config = dict(
    num_hidden_layers=9,
    hidden_size=448,
    n_experts=64,
    experts_per_token=6,
    d_expert=48,
    d_shared_expert=0,
    hidden_act='swiglu',
    moe_layers=[0, 1, 2, 3, 4, 5, 6, 7, 8],
    router_score='softmax',
    normalize_top_k=True,
    routed_scale=1.0,
    balance_loss=0.0114,
    balance_bias=False,
    init_std_router=0.014,
    lr_router=0.000651,
    num_attention_heads=10,
    num_key_value_heads=5,
    head_dim=64,
    vocab_size=50257,
    norm='rmsnorm',
    norm_place='pre',
    norm_eps=1e-05,
    positions='rope',
    rope_theta=10000.0,
    rope_fraction=1.0,
    qk_norm=False,
    attn_scale=0.125,
    tie_word_embeddings=True,
    parallel_block=False,
    init='uniform',
    init_std_qkv=0.0297,
    init_std_o=0.0369,
    init_std_up=0.0426,
    init_std_down=0.0426,
    optimizer='muon_hyperball',
    learning_rate=0.00957,
    lr_mult_qkv=0.7,
    beta1=0.95,
    lr_head=0.00546,
    max_grad_norm=1.0,
    warmup_steps=200,
    schedule='wsd',
    decay_fraction=1.0,
    decay_shape='linear',
    final_lr_fraction=0.0,
    batch_tokens=131072,
    max_seq_len=1024,
    doc_mask=False,
    z_loss=1e-05,
    train_tokens=367600000,
    max_steps=2805,
    dataset='wikipedia_en',
)
Below are experts of layer 3 (counted from 0) of a mixture-of-experts language model. Rows are named router (the router's row for the expert), gate (a neuron's input weights, with its number), up (a neuron's input weights, with its number) and show model dimensions 320-383. Each number is 128 + 24 x the weight over its row's rms, rounded and kept within 0 to 255. Numbers have three digits each.
Before each expert's rows: "gets" lists some tokens that make up at least twice as much of what it gets as of all text. This comes from a sample of Wikipedia text that the model never trained on. Tokens count by the router's weight.

# expert 26
gets: " ", " |\n", " |", "0", ";", "1"
router:153105134145090087162089169122124161116137097139100155122107110143138102088122079133134119149139078153105097134124118136112096093158126160126134120118162135167143127146113129139121108164074117
gate5:172104117133148122073135118114127120148139122137112137153116134148099158122134108124115080092169115111077120136139123132129111153124076108137132130115106126148122127130127114146103100107126136
up5:132156113132140124099133119087108167132121157149107090119129167079140134092135110138118088109154137072204140134133133168136137112105133165090173153146118136111148117118133163167140089116182119
gate6:137097119150130137181093126139148131149139166161137118157165142107147141124139156117100174152106144164172117104107143157134092069158140165133104125135178133084125100110180153112134125142148091
up6:112112138147102118163140135133112098138112181151174108099142087139123119155115137144141139124119152138169076109130089109106134147103143083107110117129115120111141130148127135097133159093053129
gate7:107110128138111148152129130110122110115133157149105070101113178121102139133165096161124146132142127087101177140087118111096075151144126138145107138141150110120103198107112116128141157079107157
up7:159103130119122115092184112148111085131170170118116112137093137184189137120117100115160091103122125134152105101113136141146144110138149133122118106152123150131144141169107129152107153138160121
gate8:131151104176117116102154101112148161139082166192162084165148094099143164158128140117125137142134079113137137097110136094120144142088115126133151154138137126122095140146141089108111133136103117
up8:134102132142134168099141093134120133137125116139108171115137159135120168143142105092156116130106105139146112146155108129104125101104120103133154101167153133130115131108136159106141103112155155
gate9:140141142121142125154151131094172133123130143102056112105129139111145126097139114045110168106106130132162148128139138163121122118136124150138143136109128098119150130159161139103127131145134116
up9:150106142096126120132117154139157162144104136115073160118123137170120137109136137104123095108089163102140085087171141160140127142164087146102170104111108131129161119100148121112142156113098108
gate10:155150123105142143138130168112181087124145156099118091108134093106141111099167102165154128189084130159118191132117170120130156148126157120131116152111125114122155128089140152119149141138158147
up10:103117150170152138149160098148125120150108117138141156081092115108124102097128114158135113170081138131158093112126136082146106114116128169145145146133117146121139161098115098136125134131170109
gate11:142116115151175116117141123141144144142119114146110123131082102118138172119138119122159113130084141174124120109132108144143117095102180172143164138087142099112082137144104117108144127112155117
up11:140136146106142122114113111124112111130139105097136161062140169122127147150136104130168152128164103118156143161118119097104143152119157163129151135142129164149151140150097110106120112106065112
gate12:126138115116102097145136126096130133131138147129167119124114119151126106176163171137196118151135170097125126137153138126117095149106064143158104115119101115120111146147137108135142098172108165
up12:107112137129134096086178097115108178097092119129090160104117139167124112122125114140137126090103120098144135173113129125124130154097103110140137156175125142111110116061120138154116108106080145
gate13:112142155112133103087159097119125152129119143182131141077149119103121113107106123150116071128112118093114185126114112177168179114105131163099150136130145167127111105100060092144113126172133090
up13:094097126117148136140078105140124157135137093107135103193123091069144116143137142097112095109125090142119162127158130106141155133106095112151121101117109152116108139105141139099106148104151127
gate14:117155143080117136150180061158133104102097157129116147165109149156114184130114112093124129135111068089172122128120127121090149126111093123137151141131128153102162124114084088122108130145108168
up14:136121104143111118171138158150115135111138149102137126126123141173119139118119089119077152135092157120157066132122140175153126060146120132138097183121091132094137118116124177165126122160102154
gate15:133138131098153147196145115130141142150121127148139123093143097135123140108102144142162148161147087147119116111120127141095152087107141129117088140113140139109097088147096093149170144136136101
up15:127112078122153116112130119132153135120102128130154116068123153139176150134126148112140155118147123099087142148124106144102145218111105085140133141126145153146137143103097148112129123140134115
gate16:145146111136136143135172093104148114119142131101121100091122100092125128144110101126175093108157156097166124082120149124107155114105139133101081136077097121125069130158116158069152092132189148
up16:088139131120143066124105105136127123113111166152138099128095111091092192110150138112111124165105127103153164088118096135145065166142116073170095105133137088119136108145100111128105126126156120
gate17:151123152105127112160106103123114130092118121161163116151139162123108134113159132163120150132113124091113110148160123089116155145104136133126091137139132143113139138088128133140113110104137124
up17:134152140138147152121153115112117155111128152098162099180128119115138098156109093106117148129114139155124135193101081142131135159103121099111157149068097150146143140104175086145130147100133157
gate18:088153118110139149148104179075181100087107147124127107101127163105097146134143115124149100126132143129151110140123140141117188190101120128171113128090103121109092144137156108106143112153102095
up18:162130113093136104143098120103148157158139151136143115150158119101103123123105127133130122154135095095141121115081144140080141125167144133117084131088149120157124101089124131089130120144157170

# expert 5
gets: " |\n", ")", "|", ";", "0", "3"
router:130117128117067092112080119155126138150153094099121159106125126150122111124110094130162131160122103149123106142112131091139141104151135167129115137151126121122134163151099105145092160129091105
gate0:156112145115091091129149122114157120101146140097089139134127125121146091118114103085111163092105124113129125131099091109110115194180126145169114124169121118094154145167120145143142109152158161
up0:112112116185154107120147136113096147134137142117160112106102107130133133131122149087118118146135102121121128118098094130158120134101156101138202164093130128138118140133140137128157119150051105
gate1:094123147086112162186108111138185096158101142110153119161158155132072138166119127095116092158146160113110095112103097149129141123144117127126136136123153158107115107093124130094184160130130120
up1:113114182184137161090130148111127140140129120135117128168124144176128164097122084141123123094143151151105160105172152163110093126134136168086134114140099130127118100095101113155159109156157133
gate2:123136122110143122134140132151152084146103147120151102112130104150140150133194136116118113141158123121162123134132161111169102116129107081138153111125158090109124081113147117150116125121143122
up2:132110104107111122104091115127092143163100122121105161147097132129128167172108106126123137148108127120103174167133159101147107155134131130173141133143118087126120119165108108133117102113171130
gate3:123181108130109127121103119152130144177137159172119136164121119146109119111160161081153147173102097123080124157095137100114125131111147176148131122128077085124105112133171117153165131150163082
up3:150103129106152124108092103092153117147156161098133091092136101129150134097158127173112137133144131148102149151151125142135116126135093101108109105119129127165115123115178132110176168131164116
gate4:161101157111107118138075119150163146136124162098111130090121132086134126137127134140105137126130101116170132085133144128111135101128136122112125119108099141114138106136120141135152108123150115
up4:120124130117141142155115155156135119132133147142107147077180109095112160079127128162122166102144093122126137156127103116102187115105146127158113130081126139122087096147137134114103130161144126
gate5:137135097100118109125142078116119137141112143130107125109119112136099123077116149128123134147149117078140120120112133155156158113139173153128119119119096168097121135136160091118130115143114110
up5:118088145131170127042098127134112111141122147126102138148132129114103137108121089145128125145163103082125140114123142114154107145122106093126145149174126086141102117113160142124122168074159168
gate6:165159115158153110120111109146137135151114149098126087153130065118147127073133149140157134099147121126131170139088138103128147142113094153153117137125109150115141143115130113081164126145122126
up6:147155097164163116122123121149137147126142109098092141117093066117098124158142132118122123123106127124152140112180097121140156173119114109161093104116110169154107091162104148119139114108146141
gate7:141134152093169096200078109163168142112115144125147093155147119137114133129141117130118092137170116096170157087131136118109141106121114169154145115125122157097130126152125156126134112109126122
up7:056146146108148135075131166158121146124144152149121138142122147146142138140169134159130113145121113150161205139105144158084167136102103136164100148129118126135148066123089098110121132106150137
gate8:144125150129142114177070129111125166136193117180128128099157121105136134109136134146147173129093124092156111091124091110168124150159096155133127123148103119135090104099104173151117118132089120
up8:132145108110125093124131127099136124134133123117115134117136126109098080122127103084152125149112129114110105112159079115177106152173125097171131128113153157158168172098141112183117132135120145
gate9:146147151081145094169148088142153134111165185105119088136125144132131175141173127102114087103143106125128101141140134112069105114115169101082110100129123137124105137177098093136130114087121155
up9:118145136162144122152108135115090115142101117101181161067135116130086140132102123171112161194138127132149165091086164091126186122130135084133104089143102187145154107124147127059155141146144142
gate10:119112157123109115101143128151126075165111137139133145121174159144126123167152130103150131158161088157164121129109150138166123135126110146096187143109144166095139128129114110049163109128122116
up10:132171122142159137131140105147139110138121101176090125191128092111121101103126132149152147086161110106150101126145163126146164189127102123177112128142113163133133135092164140125134140113139130
gate11:125173153125108127094133110130135109160110171120126150088137047123127113117110095106146124137151170115058113129146125128105118178163102100118133084119107140125131156155147137154100156123160142
up11:144066132157142165137153119100131153148165115113115114145083107089132195096133127155123161109110125147154116172136137137128085127114134084131141121113127087154135114096083169102132131163103178
gate12:166102173081197133173125128096170134148132116119132125162134091115108172082141116152136128152077128140166143111143147130075131080119109170113114126149096095110101113120151150148177152163128130
up12:102137140130112115122100121135120129140108088134144156082127155124093116124124098143130110113157175086103078126122102128118113096226132139159127146138108132163117134122121128140137157127069077
gate13:126107107109141101138159086111117142152115133127138120101166128114107160156151089112108085122121138106175108122103122147088144124135135097142109125108141094124148137120171150149137112147180106
up13:113107105086122135139130119109134132100121114113134132107145154103137136147146127089129124135147149104127105142111126082139139124138144125102113107125151102116136116125149104123150135130149135

# expert 58
gets: " ", " |\n", "0", "1", " —", "%"
router:167101110167119122127114155138109163103163067123096155134090090138139100123087105196112149090168104165123152144136129115136169140144147108137157122134122137133114111168113108147155162149083144
gate0:143139096091129112103121105131108107097130151140081127119126150126168138146106121086079123108108119115135116104207146142127116119160112105116093102124125103123100104142135137103105113123164109
up0:154127118176145131143137151090120133125140154123126110125130098153146123133123132153100101141139157120110111109144149159109118131148124139144089085110079156097141190123107164104152133144115153
gate1:143147125109136150143134125157162130133151142148110133089110139130107171129165169139124151120110139127103176117179105133130130146122107122139126137115130119117144113160128147102158108138147087
up1:115121139078110125102174098141151095128122133154122104156063096131111122148130135127128140122143148110158070132152129176161087087144094123152112139162169104139140099130135151131148092110162120
gate2:161166157158124136115135100076088136151100131154083113099096149121141133124132140149160096126107134122104126119118119137136092116133123130131179122105135163110108168111104133119111093136129070
up2:154152131156120124113154095158161145152121109149112096073087086093158126136105139135137111125162155114137109128121114116093167096120109138111128138097122114124095139146125135107159127125117140
gate3:137162138154087114110105102124145117131136155149167107109093100159088146076118097124113113158097149125146124127119111111130128187120189132103136141112130144119132117133116099125106123104119146
up3:146139106139113074091100130114139177138163158126108111129095124114158152134082126106118121125147131148186145100121129102137138159141101106090135157114130170093097146128101123115146149174152157
gate4:170167136108132124131160120121144120148153159081142064096087079086138172131139126115100108119088137118149158109143096126116071126139127117129109137138133100136117111152126150168150115106108122
up4:130132139107083121089118121169133123112126115086124074170112069139158121190131123141139088115113180117127132111131123160165142170127150134094158111162135135131133153137146151166137118097151087
gate5:124085149118172138093140088158116164129117134156151148147122110166113141128145134132119158121107105144094137130132126129156121124166174131176134151151080143135087139128137152107140124174144133
up5:153144114136104173132149117079141137166162137130096129115121124088126131108132116126131137154172161148117144162138138128142111119127093080100116082146121134150121106103116127100124084137165099
gate6:146103127164144089154158143141135146091095119175120118135116118119163114139113098131107150126111127135117135175119151124088124125160130150088113093103118091133131114181108077089147123142118064
up6:120133102185135158129117133124122179141130107124084117122143094078176123178110138174117123103114114113156139121141155174109115109153120201092163114153149101115145098117136148110104127161150137
gate7:137169132157115132168097105119104115173090114127124098067095074135096126084116160177152131145118122136151142130076113111134113153133137155116107161136152112117100135149126120098110140150111167
up7:069108127106129164114148153149139128152180134166110138123099148094105108109152143151131133109116091149092134169136118111105100112119121129129130087133145073133157143138133085065143148158120149
gate8:125146093108126111133146098167168074152113138094133077140108103125063108119148109152111160149139095136141157111130146118125168168084108098127069123113112145109137139145132096159157158179119151
up8:064171116088091120131103118102133110126128138109146115131114104138127122143147141120153108131152149138116091165140138135080190093127146139118114170176115140095119132113136142114115109150122116
gate9:173163148131156168109140127074152169137128135130076107151148154153123146099149098143088116152119131115137155118112119146140095115118130125139110161095135144085098136147147119127157129181146114
up9:144090151142132076142089166107160141180141144141105144099140185095140134105116156158123129114111125141180103129107133096149166073162121119146118119139147134133102088146153126123152128172151148
gate10:125150077106130128138130144119106158159163104116158081171119205127142111184118157115128087152111137104085109111129152144112131162169104122164084101132128149141163173124114153146123115114110103
up10:175158142137139099125111107143125146152140107149106165113137138135105123099131126155124111144113171131122114121149114132096110112126124142147101179090136148116117128092119115124134129118076120
gate11:081152138153114162160099137133123138073119110179132103089143175135107174171113140089144145110133102096135118124108163176142105143147090184152118126148111136132170125157121071138136098144196095
up11:135102084129124115167123133104122128114143122146113105139111151131160132077117131098145139108140149132123127141141122117132127105176155135171131114155137133112162129125150079101164127116160132
gate12:138155174171123114145194102138121124130081123138123150099129114143117172121123149119144104113108158116127146164083155140139107123178130182132130160093120135140121125137117143150148134130147114
up12:138168124116114089123111128123114128117142125118129119156100118086135140085127099125140117113110141198181114090151169108140097108132111107152116144139139127131090095120141109129141140180119154
gate13:158112160123144150111138100103094121122118143115103099148083115125127100170143169119142153126098195142120164156156110183071121112155100158145168143132180149145116096114131120160119144122094133
up13:127128110129113139103169079103111159097159133149148113185140132126163144151142132105145150085152187134136143164131109113126126139134129145146116153122113107097114111125132118126156106198112128